config = dict(
    n_layer=20,
    d_model=192,
    n_experts=32,
    experts_per_token=2,
    d_expert=144,
    d_shared_expert=0,
    activation='swiglu',
    moe_layers=[0, 1, 2, 3, 4, 5, 6, 7, 8, 9, 10, 11, 12, 13, 14, 15, 16, 17, 18, 19],
    router_score='sigmoid',
    normalize_top_k=True,
    routed_scale=1.0,
    balance_loss=0.00238,
    balance_bias=True,
    init_std_router=0.0365,
    lr_router=0.000629,
    vocab_size=3643,
    norm='rmsnorm',
    norm_eps=1e-05,
    tie_embeddings=False,
    optimizer='laprop',
    lr=0.00118,
    beta1=0.9,
    beta2=0.99,
    batch_tokens=65536,
    seq_len=1024,
    train_tokens=392600000,
    steps=5991,
    dataset='wikipedia_en',
)
Below are experts of layer 14 (counted from 0) of a mixture-of-experts language model. Rows are named router (the router's row for the expert), gate (a neuron's input weights, with its number), up (a neuron's input weights, with its number) and show model dimensions 0-95. Each number is 500 + 25 x the weight over its row's rms, rounded and kept within 0 to 999. Numbers have three digits each.
After each expert's rows: a language model's description of what the expert responds to. This comes from a sample of Wikipedia text that the model never trained on.

# expert 11
router:504484525519512518550477495490487469472522511463523470479467497502478504502489512518496528487526478465517509495446507484496519509448508540511482508519510516514515541537486530472529528477482508483515485547453466488521555540539505464519530527489480537499612475533528461480450529501509455513
gate1:502497486494498502478484530506528501526496470495486465489491514485487491501520475526486528559468466503495536499485466534478468562476501500554488523501485551491484509523502474488451557492505515497516489527500469486512442487536490470508519540516525555465502513553473517512470515505549502484
up1:510486520494531487541495504485468487470504511552485520522500465523495513501542517518492504511480512519452466525473509469508517499511487493446546498504519492480514516463519523488502478544495469493512507497494426505478504538503526515474524551472498453489533489518476470493506520524503488509
gate2:481519468494513507525460519518505478455493520475492470543481470518535517519513533511485452556483462476513506489462554520527485540503516525459498518541465502500510491489475490528496461533465493508456513491465502522552534496481489480492487474494464474445486537503516462523495499516534463464
up2:487499487535496460518511477489528510505485500502479496494484505469501467535450512495529494514439515496532497526449521508539514520493499493548475526480541511496501512488506521494491533469498488544455476488515510521507485506520512529510496453523495504529472492536514479433498501471508501461
gate3:519483498475536491534487481549519512537517513482558533499500517520473522464534532541491539563530493518518540516454510524502501487480487498495506479502496537503530471533502461519528497463478509455513516475504488480474485530577533524491520547523514534516542480499507481519455480495516519482
up3:537491516490491524493544517536482496529487543488488530527514480501529478504487473522479475481528486483511534471494471539469523515546459507523496523466517491485507466488443490472537449468548513500478510533489515500489522488515484476493494493515555486518497506501495517521480488510542465474
gate4:474479504495459522474516482464531519540514512513543496464518481486483517504493528495527499507491487489471561497449522506487473529537530496522479497507436529522526538495481463511456502450462536545537509552498484488497507496507513493453509504537500519448533507535459479553462476481530509540
up4:516468486498493524547528520495528505555465513541530490514510495467519488447514532502520509456493516519491472479513488486492522511505523501534498492491527484461511545424479521515480531523496512476486488495549500546469537491506473495477477541476524484514487528527517499539491480507511511509
gate5:537501522507500494496522477518523502489478490519515479518510525511512486473468497484491513471525501507449483506496513441512494484503508477485494478505505484484480508512488521502487477511511441503541524537506495509493486486467439503530489446499534517498513544496475486459452502490522453511
up5:496489477514500505512507522483479499519488526534536509470496507500519418514520477534485579513498518538481469453523561474520515495554458505553476468495539521475487495495511499517492492495506469539520517503528487471521515467475479541556492518511487465500502485492470477521509518549498481500
gate6:496502506491461491508519503510503483466537513513487459482522513519514501498509504514531437486511505476454488500472542517522515538492498484514524519485521523540491489495486490478548460509464442491418522519518514542530511489499488526494502481479512510492580489480514546493465510493488488530
up6:502557491502454510506482479538520475437537480490508483486486517517477501493468495481494439445483508505520454506511519523516529490479473513470471538485476518503501510509480496516497486461518485461485465501493519473498498512488537474515470493534475531493506544536415498517508528511520536532
gate7:462515513481511485473525512526516489487505490523545490502471490493496468518523510508480533476508472494472525516502495487490537451466494529490486505508495501473474526515522544515487527530532497460520462492525500466468503530535469509540524510486503562495500535443489520518457519463507529517
up7:488480524502533520505513535483513485504520503465496529491535508500524515544491509483483463512461484491497492462510494485479501518571489539495516536545492470477495502504456464506479520497514504466463493481507517510540492494523502471443494457500565481506458480553528486513517498494489526540
gate8:517538470476514514531457494487495535507481497534481503486479488483500533451441462462483486469522494503499559481502526474499503506431497508520470494484499519542553533528438524472487513467515520508524522497472483527520488511495500552514519531521461490449535483504543502491460523492498460511
up8:492459484456501478487496470514512539495540461483470522489466475490466484516515531455518505489534500471502512525512483516537490536492489484530503497499539488514493466463527485503511537514534492460456508500530486529537512469463523471507495509537508502531426519494564461501483519483533514495
gate9:504529484522501542476488482511509490523471494450489518512507481515465474524465438510511466514511520509511447519511482503486525496513503470512494509549465508511493508520529509479529476533472514520475445493489475515523507508515526414499517472539516519525505564497520496497520475511549482473
up9:535532513531456496484553475501547501519461514511476442456518489503493453489531469527527506460468490530466517521485481504492494489532495456499518457480466492478499477490497534477512494505548515473483498458548482466487514440505467477468495513489513459534485515514509493507526458482520491457
gate10:480475514510514519493429462444486457498484504499516508538492445517487476509490487509491478515451491519523507491480472505510551480509460529508484498511493512488531494508483516506545534471464525511503493519545507490533463500525540519500461508448490501512501453473538496510518511507478521519
up10:462506502474511507569457535502470480545474530459558459517482514483491519510493502503526466468486507481519489497462478460467508525504466498467500549501485551484554503490479536467480513508479489514529468489515473480521471523523542470511519532489469508503534512461532528494499539489469531501
gate11:522503526527524461474489473525520513501492453484475482513494470483483523481483492519453542505512507549493512470505538502468549483472505509502498470505516490501539479487475473517476532484495484439498502518444527498493463505493486503518524589562468570522527525493495493452472510493488526540
up11:504522513517511502449494518500490506497493451465520511514515508522516556508488548457508492504451503542483514529486461452477479532477508529489495516486508467509495516499474513505523463488469527520533474499455495510502459548499459509530491529477506502512516531505489525528535465533508518519
Inner syllables of foreign names. Middle and final pieces of non-English personal and place names, often Slavic, Indian or Turkic, such as Yuss-uf, Hudeče-k, Neptūn-as, Dashav-at-ar.

# expert 9
router:516475482514534502523477491499527520495527511508510489467485535474528496483507526505507536499495521501510535528492491460484448515460499538500474513554497514512531494515534509500533473512461460487490475517457497499528536520525492506515507555482535539523533488514515496527429508497514459489
gate1:499520498502498487473459493539503515475508473503470555508475488502508484494498505499503511511520500552530462524477460467505520496490499513457523478530529505509515499527520522507483538503475525502496519494519479498475537487502500485529521487531506490537512463499527487489457507500476464519
up1:542509488472514505474473524486491489484507454536522519477489520434499530501497488523537520495494479489501536554518536499493483501467488530518492507532502446490497501411490483485488480531513517468533477508517473463494530513476480517487471455512506539548512538497515512476501478529485499526
gate2:478475539508543524480495512502499519477513518463547513520489523509488542525501508525518510479528530451528472531497474523491518505513487496466500520507503516530429525496498494466472475533498482541465484541502480483451460545483493524501492513476522540501511509497480519482484515527523509493
up2:530518470508514480512504454505521494490495519512455487484476472483530553540520521461526484467483537473514491485496483507508522470507502517535493472481497490486517527500458508519459440517484510547488474537484536456513483462453511484497480478477507480520490493454466522516496518520494502519
gate3:505499476475497535519469522513511518533505522498568473494509532479496513486533452490541463478485524494523519504501478524493476540488527534473552526538526526507542477438470489499525477482528446519484440483475495541503498486489455501498534546459497484535509521543484506511504434476486505485
up3:479528477529521507522484537475513523536471532506549456474501519494519540525493526489495515478483537488465508495466508504503450508468520508494525474496509541509526490422489524468500484489493483502461472523514491485495528475510503498485509536429487510517489478521505539472482508473514494507
gate4:502519519485490498507492544483502467508503477489520454504504486463444485466485498507551537533517472511540475534522463479491513521528524485504503485546495507502512490463441498527498510518486479496537490464441498474428500515505536529532444474501535486506528483474480469531508458429545458519
up4:534555502499505483521491451511499528488518475557523490504484492489554474536506507510476491565513516494498500500496516512503492488489487492500506547498500527491480482481492492528508497542520493514472542499486518475517562526481546522543503528506513471513485529464539509519480527514482493501
gate5:499508515521505465528458496503534534509511476550497506489490496518513499522587497494488462529477530486536544532523480505484486460485488503477501523513495535491483500471529505447512501491479454493505473515453512480535539512542480484486508520516503539469489475464506538482485512498512501476
up5:535526499506490485499498516537528496477503513492479512509492521493476542525478463477516518497498501483515512475489528479546504460552507509512454474504501470521509504457516473526503502464478469521482511456507512494451484451515534485504551503502477522462496487481517470477507479568498459481
gate6:507488507452465514482460521499499488520576560488486529454439540488528510491538466501517466489517500537492461524520480518500473510486559493484468551511483492515521484515495515527520487525479502505514500466523523514460456469480508514511548545483512506490513515492563512504489481496543501525
up6:495467490494515514498498519486459510500460477534470498519514467534434503442513545521488526484474474507473493472453499501553505495515464478503529501509505487460549499475546518507488524445509532506495502543471540480505484515551460500478504517492513491531500480487466500459515519557473437527
gate7:483465495495544514511511521499510470449480507518495493526523488497486491515556498476501490456491500512490529505505471476502485520467472500571510495503548531497517498480509518493502530491526464480486462527502541503486487525540481504460531489510456501462494457449538459502483495499513524479
up7:461536478503550527489490532474461492497477525537515477540501509502498472524479489499504504527499526532509525555510487484482530527497467517467486514502504500486465506491471479496534472511489494482505476459450550523442507463511475550494514489488482477519513550459501502511489494470520527487
gate8:525498452496506526485543503491543508506505476491482536499454504471455470469473466526506490505511453498478512504537497482490483500510503544535535443511501481542474485469474528512508511516519496491538497508506482528492454526526487487515461501485492531486491493502493471504498491448543516514
up8:473533467491488511461501494512532499477507501465508504487489474486483522506529504558530475502514499471505497539484485515495459514489459480454528497467517479516509492489480495531520479519510532501544495503464487498487472534494467519487478542450502505519478524506466529517431481537537484456
gate9:493506513512544530504488503498475479458487476498430430507507483479492512488504461496502519510492481526453456496510501499488513510487476509522542533513454525485507467476480504475477486477506508487543458484466495477458459524510482468522469452492498582499502473497484504489496471479501494564
up9:492478500481486497464538527506581524461485469512494495485524519476525465531484506515508553501503461480515508501515479532508488486518517514496467501485481500508568523513528564512525482528503447486574504515467504492497462486531491506463521509504508546478518505506482498478461473496486481485
gate10:503505490486485504469521493490497499474512513508497464492463472491480516525465494470532526462492473515481537518484489469486467539573521463506472506479462507540504524525507515516542528479501546467513476468516473519478512490490477500524543455471486525522473559504484490530509490500500456539
up10:500555531496467499507538481472496516496496472520490461431493478506496469508422507505534539480469518510515511450487530533506454516524426535476498486491535525510536509531482507434521524531475508497498479497520501493504529486504528480498543554515475551522500495495515493480504534498543495498
gate11:510442495482533472482501498503484500493488510480437511469481548522521484489512504491543530526493516507494516495512492485523502509523500512517462447489411511477535473510505538515543497465505493490481472502459520498497529521522515432486506525533476451504506515509526531505541472518459465522
up11:488480518505504555532492530481488514486538514506523524522515509508530532479520490518444491461503490482498519524492508539488521517503515485456530500526524468545451489446553478500454493445488462506469493479532476544511538485504450544554500493472503500534535508530478505436490506530497529497
Nouns after the. Common nouns following the, of the or a possessive, such as role, place, name, birth, song, city, version.

# expert 31
router:495513512534509530495489513483512493504519507493530459501496537484495495484518484494489536519524506470470496490486470463473452516469524537491488508547491515514486533506487495515531502503475483527515493535497463491500525544497459479538520519474512533487568485514513483507436493474511456478
gate1:482528522468518521525507523482479530530498507468532527541454541499428497492497510476478490521523471473518499465511544535513541513454478505530503537508484517489518482511525491536469536492481508528537535511478498492509484492494481522500543518552528564501531468494566505527497532495490500484
up1:478496510494487505471480479516496482512486517461443492427511505511483519500514512469510477508535524509528479474500533505474505524498491547514496440515511557489479506532468499489544494538516512460480542502499455520505470506504512494505505522475488538546490557512484469452513506499487476519
gate2:510514513492519569541506518521490492493501474494463476472480564482526467539509491504529511491499476511513473484485479508505552482508533476501508506492501515495492509429476508533459541497478503498530483479544522479450489525521509494472456520508508477452481499469486498524474524506498507467
up2:479519526477485537513495507508465460489510526481537498512503514507474512502458481503475530502511488496548549485483467492491545495497491563475557496516496540521521510452474472546500534489451510487490482484533519534447500496517492439489537520472482465499472534521479517432491509469480502474
gate3:512502510456472509500498489509520511463460495508470484509526473491505517553489517508465536504529528469490468552492511471466499483519545512499504507523475561488510515465484504488492505531524511500553530486481463467515524500560513488469546532452524499520507478484518509475522547419464494512
up3:493466487537494483520499513506507491550575501469550482506507526495535481483524544530543505539456496507478450494494492522477523559529481497521510518522483488513519510499535476509514502573507489511443487506500510523526467498509496503465519512459512533473492529484504500536484478527523519515
gate4:513501467495530498520469550513536494486495505515509471525474541490519490480490502523535508510521507491476466501503536500479524564503548500525493494515503509547482489498462482511476538504472457459520483489546539488487496536507522512503506509509475504467493517485535466520504553480508522473
up4:488462509464493483508498480521519495439514489506509510504453500507485496503546442520539451473455499524538534475477515527466535483525516504481480489478509459498527510473527537491477512487461536491542513503476465482489469510522470468504483516488490494472509493554486531496547457528477515503
gate5:520508511539477459527524456488460476496496521517527485511485532468459495499485468478501534482520515529501498491503491491508545473521495507529477495453486503534502505541490523458514507487487474475523494534482469510530538502489498476509540484487494505484554451490495463491476518509507491496
up5:462530525511500476496473473493479464516496520492473501472490477545499461524478525508508536512524450497493497478497461511543520452523431484499487484472505505498484526482479493504500463442515449497500539529513498524537531520467484492525477504520524538548529510552479521486502534476522490485
gate6:486515503509539521462494486485497543444481529528452515512524453517480536467485529519543487521519494513504542496522511497530485555545500575480536523536510499503507513503529491456502502490511484477493485477512514518463509509538514516508485530468536516495512485474484515497494485488495509483
up6:573449486517536551542499493493499485538474526518513501554504545531518478532540473502518525528528453484491516501513486481509457518505514526500505455550515464488475517527478536476493497504535514463488520532553471468527478499517482521525509526483479519486482515508495515551507465532511471474
gate7:502524529529503511489496462490466504494482510483489471439500511472490496449504468516494483507518533492539492495502502488531476477476520528502536502503499471540491469448518503530543500500493494503540526516544499540454515492482516509559507498473538492466518503483524528465477491504473474460
up7:486527545544521514483525488499483462528445499460459481486506470509451510509506501499501506504509515508459486512497496440521491477449496506512482440495466510505541535487547489539511507499481486491496518508506486499467459508491502493511460508466515499494518507492519472453479486467489492480
gate8:479449525490511514511527482534525497443500480467553499495529567515518525485530506513536516457508558516459523481498500527446486497492519500481522456501503512546503560493526470503502470492506492460542496543468497470487489484518512481523540481486497502523509464472520533485493466504548515547
up8:482513452479546522513478530510499501516559496537482510543482491477454533539488515492465475522446493535478455487519503483489492514482528529475509523523480505458523471539477450539479501474481475472532507514512483533470490536492444485525472487465528523448504491528457512491533502484485438468
gate9:525518510511456483511475517467500495507496486474524486503442462541480480478550448513507526505486512499482519524518521510481519504496512485480456504524524474485507501463494516523478479550504512530491546491447510498484474456480500470549491504440482472523492501452515453549498492495475537477
up9:475472514514529466504492520529489516480526516541494482492528505448499496516469551505482507496519498511507515526516514461537509480506521495533519528477515499522500499473494437502526433454517486504455478452505524508520512493487493501491478508519490438541524536494518523492496534514450501489
gate10:465493531484473479521467522460464531539502495475492464477502497481534496483529475476500477566554452509508488504510497495488501507512451517533494491494510473460539509526488538470482509455454491477508505515483504489490512476492515515518522477491547499502514525500482494513474472523517476479
up10:510474522486492510491518522505481520524518475454516540459496471520535480488516468505559445481513498457515475481494495479504484492453486524483520472507516485482511543469479503511469505526467509477516528507508524498491494490521517503481539530539501502488500499484499517487485483453506511527
gate11:479493499501514503504503504538541466481468501498516480484475477585510515492476573487506513503537487526522536469551510535461492489444525464508517520502507518507534551524494504465519509473493494481474508473551526550488501568518484524490485523524525527497525491490527501575537519495511455491
up11:524503481490531506476528468463469465504483492501515483508535539512464479483514472519478488519487478516491464490515542484540494500522519541520530542474484521458483495527463509453519466475506507489532484467499480559515534521473482487524471477524517480471519509473490495525531490542503479558
Name and verb starts. Opening pieces of first names and common verbs, often line- or sentence-initial, e.g. Stev, Rob, John, Play-ers, produc-er, St-art-ing.

# expert 19
router:492440470545548532513477502471514525469547504511510485504498512473505515488494539514513541529500488493501482501465492506487460501470497515530465525540504499514525545512497522480564514459509482489532479513459480498521557521537528456501476508484492538498534479553525484498476487498489464483
gate1:516477536517496495511524498507488502470464532475501487496534458482519517507525463548504499489488487509448479522514530514519479497468498500525448497516445493472500446479518512494547523503497487495520484476504496524505472512497485461459440521467513450450523490560519504486515501504476525494
up1:493481508556503497495494526470495476480476508498497511491447501453510474500546514523529481514512479515508487502461476525487523497478479478481476524529491501505464464466486529502482494528506528460522515468503495498465545521552521521454480530513476494482485516488511438464467502515480503494
gate2:476457512496527528488506459474522508463541501502554507504492460468504518502519526486537520554496551547451464526471533536500464485538480524500506503518533484470496468485495505457495494510552494526518496495515505482476523488470498497493464497506478506530509478466493497517527520537544499485
up2:497504504537473483509454504496498485519475481433487495489493435503484496569524522538459454547494485461508521477479501536506508513514475462450516444503507578462492505475515520486495488511498509520480541574517511496493520500472486465503502490515501491531506515497474483470544485531514488512
gate3:503468490460499499490468478508500516532478510486497499490538514475420536480480525515502511522515538496501481493440465523519465515495491517456543526473508523459523482518488497465547528471526480519508516479506500479531527477491471465495487499448451499506522511498491471502467490538511498476
up3:520533519486536523517508452545483515506486541552498527479499544508473533495460489454488517503504482522484492457484415474483508524525502502474505475502503474498519494517487519500520513506498515482513510497452478459513481467491490487525504532495532518544479527500516513489503513539516480475
gate4:520444525534501529457452500509470485472518530509500528462486486453468542517520520524540502520530480499459479501510493530477472535443479540455529511499554510484520494514514544485516485492471503463497524524530514489553558476500504478513493514498508523535513471500544552472486466505507491500
up4:500497485515499522494495501511472498519481540506480524487520494496500476511512568522531517526474543539477515504516471496497495460512504511477514477535494474480496534464422564512498521473500480500518527528468520488498495515491487526504513535470532458516490470504531472496497464497550515475
gate5:476486494495463562513495491460488451503513537503512490507499517537490497485501516491554522518485481487468464483523518475501474513450513499493516487526508506553511530505446519519512514483519486555488477488494511477493482481531449532497495497478499488451475463450537480472488458513493490547
up5:506451505466495474516544503514498501463528520508488533503504517496474494561486543450501491504473529530491464502504547481494466494536465525468514467532502483545504526540511491464521469515484510476484501451499568493511514515496481551508502540497503481506473492509482494491482452479503496517
gate6:499483471559542501483504485477467547484505533534479501510445463464541521522508509490494513455505533486521510464516498496476488508470493483499526519536512502498505470484501524499563476498485509475485497513514481525526442496534492528454550518520493511466491486501502496497478467516443520515
up6:483460529524521525510497500510512435475531486511492476498494531529506493485476504505519498513501473503458487523515546505472513473491535507484484508490530520558500528519533476516470541488489483524508508498513484473500485510482473498489499495458517532498525508485530512528542528518485510483
gate7:479508472522499509529454474456460513476459500520490546514469480513515486512488516515543514513512507505488495495436532500487505528531483513518512484521464521471477454489476467480506504506503475518476528488479510520560481526473473495491464505498505505514506496509487497507486503542573510476
up7:473483501518496527526499496489481465442516478495501504552493471527534486550517498485486503519480509478500447482495519526446498464509527524502519505512518498489494525504513484471514470490493522475478501511484510483494488516510504524497506512546505490469486517492497536486502446528477521469
gate8:482451523485530499501474516512516504520505488566526504494513515472570491488518497463506503544491487509514470500523494495535495505493546553467497513521544491499521494515478527485516502484520472484494447492509482459443539540471533504434519486470469520494511515490488524533506504489492507470
up8:470474468501487476532531488483467495518446477474485538461513499485475517510492459500489479484508501497495472502459474459512499472519484470485485511530501513489504466485498495500489442529524464486486552479520446463504525533494479460495504468524538481501537482489527500530467549495484518526
gate9:510479518538492470521496500481473473469500471483549499526483473572505500545528541506485470515506529513430453475490510535508481505509503530487486487525502513491495521450494521540519495514487507493503491475481479468509472473495504474512494516497485508498488495509525473509524468482541513497
up9:483496517489484472487535506463512523446480497509514499505480474505468491521520514469477523525476473517450532511494473499492473509506519500488534525483483467477511503522501539445480518479543504479500473524510496501530502500493445497457532510514500512486506529504467494501477495530539449509
gate10:474506485499524497496528480498563537452545500549490505517494524506510526478525513488515510491477513493480467535506444502501481516467448519481454489503502494478537491503496530519539502521470497471485437507529485466450534509494524481525508491459477519488520513507507485467501465498515497467
up10:474482471483521537499500484506485506518486515483465489495512507441476532503476521445457486539496497477481446504529511517506481509464517494489479455535497496495505458469472540499560498479497491496501438529462491458477497506509534497481494491482457479506496521534491457479495497449474460454
gate11:512511506536528537502480518504546533506488490507547530507480471476483502519502464520468537520488488508506547462521529513469481454476518485500464499486509507523464494500462469533535536496524483527510528497501483516508508490491480469492476472533457509530510469469515484447536467508418535490
up11:518467459512518526480472506523523485517474454533528522459498458458446501513499507506451488546469507538495482486509519519526464501497506524458541506469509498492536505483494524519490497513519513442514537539437488496508504571540526465481514487494478502498494536529493510513522541503494510497
Mid-word noun stems. Middle or final pieces of common nouns and role words before suffixes, e.g. accum-ul-ation, an-imal, engine, director, coach, politician.

# expert 30
router:488472482547510541525478499460516511488518517473516495492496512503497464499520498512498520486521519530490500510490483463483510510465529524510489530555505483500503508485486520506506512479513471557521492519477469496502524538464508475505449523518481519496555465498515528551478466458473455498
gate1:485497480515547465495505480524457546503477493523479514490487475479467467461479484487477509515488518557512534513526462425512523487504523457498533519460509497484495512483490461503500514533533518508504494513513517490509497503528514444485452506498479508549486504513530514476519505525531452486
up1:489472544501492511513487504504515466518487464499534484502526488463529458530539512435521523508489485521491517536494502494490518541478498492505523553464483530500459492459471503495544513501529510505487504481521519465469477542485502477483513490527496516506495495489506513544524506519492520526
gate2:526500469510495470492493459504495522500520489500475533517548506486480499539515500442525475458492481496509521494503479518510490482447472500515508569513479523496447525524528514434502473518521501506470511534504470503475487521487487509466539455467485458491527561470463528531502542487488489528
up2:542482513496473516521458488471500514491498480523507486511516496484464550485482498516484546534489530512516504531490491502510514482493522510505537502521489495546493452500571540506474509481487513499531519507485545458489478510522483464469522510503493525445520471537548485468514443485510533486
gate3:521468549515516509561459498499496510504499524489522519538460509533482505484495524511550516488524459500480489476491478502477525528507516514538526543480481466470538461453502496483487529485518468464538474508494491509483527479520505455507495468485533522522518472558528534546510477516520469500
up3:506484514496503436490487513497484510490477507512497507467526520509493534530563448502524472510472450515477505511470507519498511503478511496505500523521520466498493461451532453478511476479492485475484435503507513513541528479525528503472505520547515493499530450511519483476522526498473504513
gate4:540534487504487518513482477514526511491503484454516507523536477488422511505525526523493527527499465497563557455518468487465513514463502493505504487482549504500520519488476500545464511512514529514506511492520516515468524548481498481502438496529433524473502510465472518475474442485529530513
up4:500487532463498443523454487516522521522482529500501490470489525509446485502500476494479486542479528467506489509510479534500523516437525476530471491523524502519502496492508489497496506468486549546513479500494480470520504537494506512547486486515519450530543495472509499508505499523521531508
gate5:440507497509496480528498504466504478501468473518533461470518525485507502503531505489471527527507505499522526489514455476472472497532434534507493480542482506505491520481515472477512522493495503479488499456490448553529508522545505478466495490520510531508506466488541521508481502467498465447
up5:515527517507513449510536473488537495465493476573481507514511523514492500526439483508497511488477522484491531526491487472497493505474523522501500492474502517563543502479510518438540487516478504517534432489528521461479549490490468478455467509553452474504481528511474519473488531461501488463
gate6:517532494504561493528471513537478517477501488512545485480519481516478465525506517542497531505487508517522499517543476450471500465485520527470540516517530457497515543486486514513532525475500531469462540502498449540446478486528450520473516508511493490541474470549480517487512505512460493493
up6:496514479493494525512513489519531487439485458491490471509506487513509465494442525469508531521525549518463512525490510496539470540490474504514482499519478506536502456441458493501487484525525500562486499491515480483483535462509512497526480480471562474491526551514502445508477521512492500538
gate7:535479500508447554490525526480527510517549528491481514466540500469472504526501536507507517493477496555478496505460488450482524500483460526491456530542479505535514497497504500534494469489489500518545489522460482458479503522485535521471481504478493492515529492454530527523533480485486526505
up7:495490494538490502469535495533541518516516489501482472507516494514472538497521464502487510491521488454498504518507515496465518494535531482510473537507496511498503490529531508474489548555540501508532487462536457467540499543493533475442509494514511480490526481512473496465482515428476510469
gate8:488485464492478512529541525513551476449506490515476524436475460520548480498447544507517546492517518506477527503471531475501524497505535505550511451499517469489554477526455511501525561516521497510500518463510522435510527481513521507524442492508500488514486512531531481531503503480506488531
up8:499494530496504451497508483481497495517469503474495503521484498506455452509502455473490475484499517488516506491488544494525487492475509525501493508518499521526534475522526510494519484485471513489499479504498458504529469522484502532506457444548491502495505469498490491502511524490473510487
gate9:497499515523501485483490502464441528497522521554520502519477472488500476559516498513506538513515492418472501509507500491523484491565518529503444512530511525512506513495490500488494479553498517533459535430526497479518513509435480507496481538520504529479505477526469486527497467515500485481
up9:519536519465514511532493501510493532532449520504461512501518482532467498493455454463517541516469505496514519455492490504555528443448494501502490521450518515529486522503507475489490480504514501552491541461509509528433489477478510533506507495476503518517533494495472529503467526475478480496
gate10:486508430508488514525515524476493511463495454491529484454517505568507493509504513532512490507467500502495480538491528507503506503521518493535486515465472466455507453470489493471488503502541549506520476463470455467539454535517510527538494518512489504514544524501527504529534477529498506534
up10:486451523463451516502484510489519509540492507510502504480480503505570436495498480496538509481500515482519485473487492525515505463489505518488480517517513479559494479483505508476495467497461535518455456502550484515487479516476498510516479480463492505511512479504499465486509513495465544502
gate11:480492472505505555530503510447484461491477578501482487490545528529520486462489542520510502451500486493476493484503467518497532519451514518519496475509504501501474511438548537527467516484520490507489500502504470538510527466501482462461473504508497443495505497504504490530535541496499491464
up11:496472528479459457505507491544483510492500479515496511540485521532486480485458525503539510458501504510506479519504536503484466497510555474518515501536471487496517518535494509476521510480530543501489498457541512450518477516505496488488528481532531506478497518505490493481511475516476478516
Foreign-name inner pieces. Inner consonant pieces of foreign names and words, such as Bagnères, Carsten, Shailendra, Rijeka, Andalucia, plus cent, adv, indust.

# expert 21
router:550500523538512524533498485516510501470494483509540485526494530488511535480513471520490496486501538519500478511473509476483464501448505518545499497538491527508515508500516511517534526490459460489543467534494510496552528510524511453513462534472477513497546474532527499487453497497486456527
gate0:489536476569521500544487487495509513455492463470502440488488533510488502463519497501517491531486509488481494517505510491505471495495529479475490490462506529477488533464473530508533490503448522530541458516494497494451536524506491481521473522536543545536503470503495528445484478523477473512
up0:512494499530519507523475463511514499497514494484533502482490488511517525499503525473499509500481510544533502502510486464460511513477550481467511513510467484461482540490481501525479499508489525499482489480481550535519493478525535474550472473442493505495463485497522475492520478558455479506
gate1:486500482490553501481461519487469525511518516477543485459536478499539499544485477491518479534518483458511511528472470514555541494445486482530488504557455501519537511492506466531530540487490463502501516509540514492489499501484498540505500500509502529520521509503486471492491493526478516502
up1:515539507492487490527473453500502478498511470468496492503496567522453476493499559493478520495501462487509490464505504488485509484457490499488498556490515496489502499527462517466506500502529492506467506498483510457472521485474516517564529521512487491490518522532522537503470461499494485535
gate2:502533506509458528474516518461468491494510484505489472538469515484497485475506463503499509515500517482503481486499498547461506529427535552537490496525494476494525532553514517495501533515495477490534494531491479519517478493520480471478513550521479484517467449518516542475508516444491450517
up2:488477463532507542514519534516511524506498538476466514511466508492472514514530497532529456516450507556455469504515506525519478496512550501562447488482503464476483515477454516506518456512523480494465467457514481486522513560479537512523495455505469466480494497473500514479500522523533500476
gate3:490542486498470505437486501526496495491504508498455455492512493505465541511451478495501527564526485509483476566459544466509561504514480517488474472537433504507493522456505477483494485486483490489492465526467491516498520473512544545472494511519511516527501488497485536476514480526461523528
up3:485499515485514511467513488552511467485513475475498446499531480481501539488512480510523455496475512456465486558488512510484499521516496489505437423510469510478492497451518465541505527501503452493520480468489492470534501462505504509514497469450464460545521480512463492527541450473500522523
gate4:516446506511484475510506442472514495487527529491533506527537525499521481465520491487504551486531466519465495508514479519484457524472525544476511474568501512463505533486504483509478515528479505459514483514527494490522509504540457467501475507501477544494496502486528531455525517498479474537
up4:481495528525463497459486451472494531499510499554522499489530513495527513491551480509519513463492522511459472496490485486443496529516521526536530507522488513521505546505517505484485522549493481474471522533521487517536519484521498482513458454525490503486481480455494548483500525468484497451
gate5:498528511481453515533463527467473485478505497491521433485519494483508471475540452516521502494517508474534537482446506522485502469505518481441489496438517501524504476497493516522502519514478505494504452485504486491506477486544509493489501546504516520514488523477490475455497450513493458504
up5:503530496478517494530536519492538488472475499508502522501490503517566464512499539506551505514533495474531477463501442467515497477506463507474499540483514504460517517479534492484514506520478555512483514527526510508477528525453488491488520475533459491453463522504469496543497500475502514516
gate6:466530485464504479504518476420488491488538466481506490522481479498510456452488527491477520496521473521520535519507521487466479515487508515511517495491558497526556500560499538445500513531484457466529479517487486532542505485525511531434502493520543543508499545526480489478467500490504476508
up6:510508514509518489522480493497514480516485499534517472518474528541493484482525510470493506509488466513493497504505518447494428543503507495503542511496517477496513492561537483435485491513487465479514498473491506477552494509496485529492494516511453531537517518542517525482513507481520511513
gate7:535491504500481492463489530499484554466481529504487498472531484485537481478503534500479471473487463506505494494533522465478510486502520521495501528573510488513517497520488511532486487488505488495478517445523527480501531490483511430523507473493538498534511509500534490533472512493439540476
up7:509488471511478524500511481471541501480519491495451515541468538501521574471542487525493474492462537523510452457564466541481445447488504510529565511515490521489485527466495485462494510495501484508439496515521523501522525547531496448482445493509505513506498482498494465519488529490521505454
gate8:569501501523460493503487489475493516506489495506491506516499464474513520472526477510509453482498486565508488526519443518482474523509509486527501526489470440483539444457461484527470537522482515480535492484509480488508521514507515420487519480460493482508518501525496488521492481417461438477
up8:516471554514459517497518484526500500496489516517495533477492493495520514481494520510486476494518514497464501490487524546473494516547512504537484488505529526486501504513519525455490461483486523527465579469508516532513559527461482508500504471470496439491518502483518531523506504483483551505
gate9:525480494534460467559498475478518502505486472528522466540490503498511493512538512505462499440524497503523469462487498510449491504503454566495495511498504523485491518487497490519497529517462513510517481501487491481473486531499524517490479482515483491497495513530527509544527492443478473543
up9:497528473518511476490497504523467513497484500528504517495487505494553518544510550489511466498473526516531470487488515550477511483447535518511498503510524482540503506516529534540532508497534501502535510513528494464506493555502530480476510504540468538525500458509468509498473490525431530512
gate10:516517500451478486460520481496548481480496440501517505545512499469484505466484536508534504538517501523464521487469526508502473513470471529472495511494515513508512474485472512512511488522449481500521465583470525494512437477507500482506459590509486522502523513529524526517517494519488488539
up10:466523481495470525491513503464500483495478517476501538508514507490544519490525474519485494481542510502481529493523476508505468488472490550520449480532486520526535521471489487475454518492462477500479527503487507523488502538505544527512480479489481458508493477520499526455480529469520496498
Function words and possessives. Connectives, determiners and possessives in running prose, such as and, its, their, his, 's, of its, due to.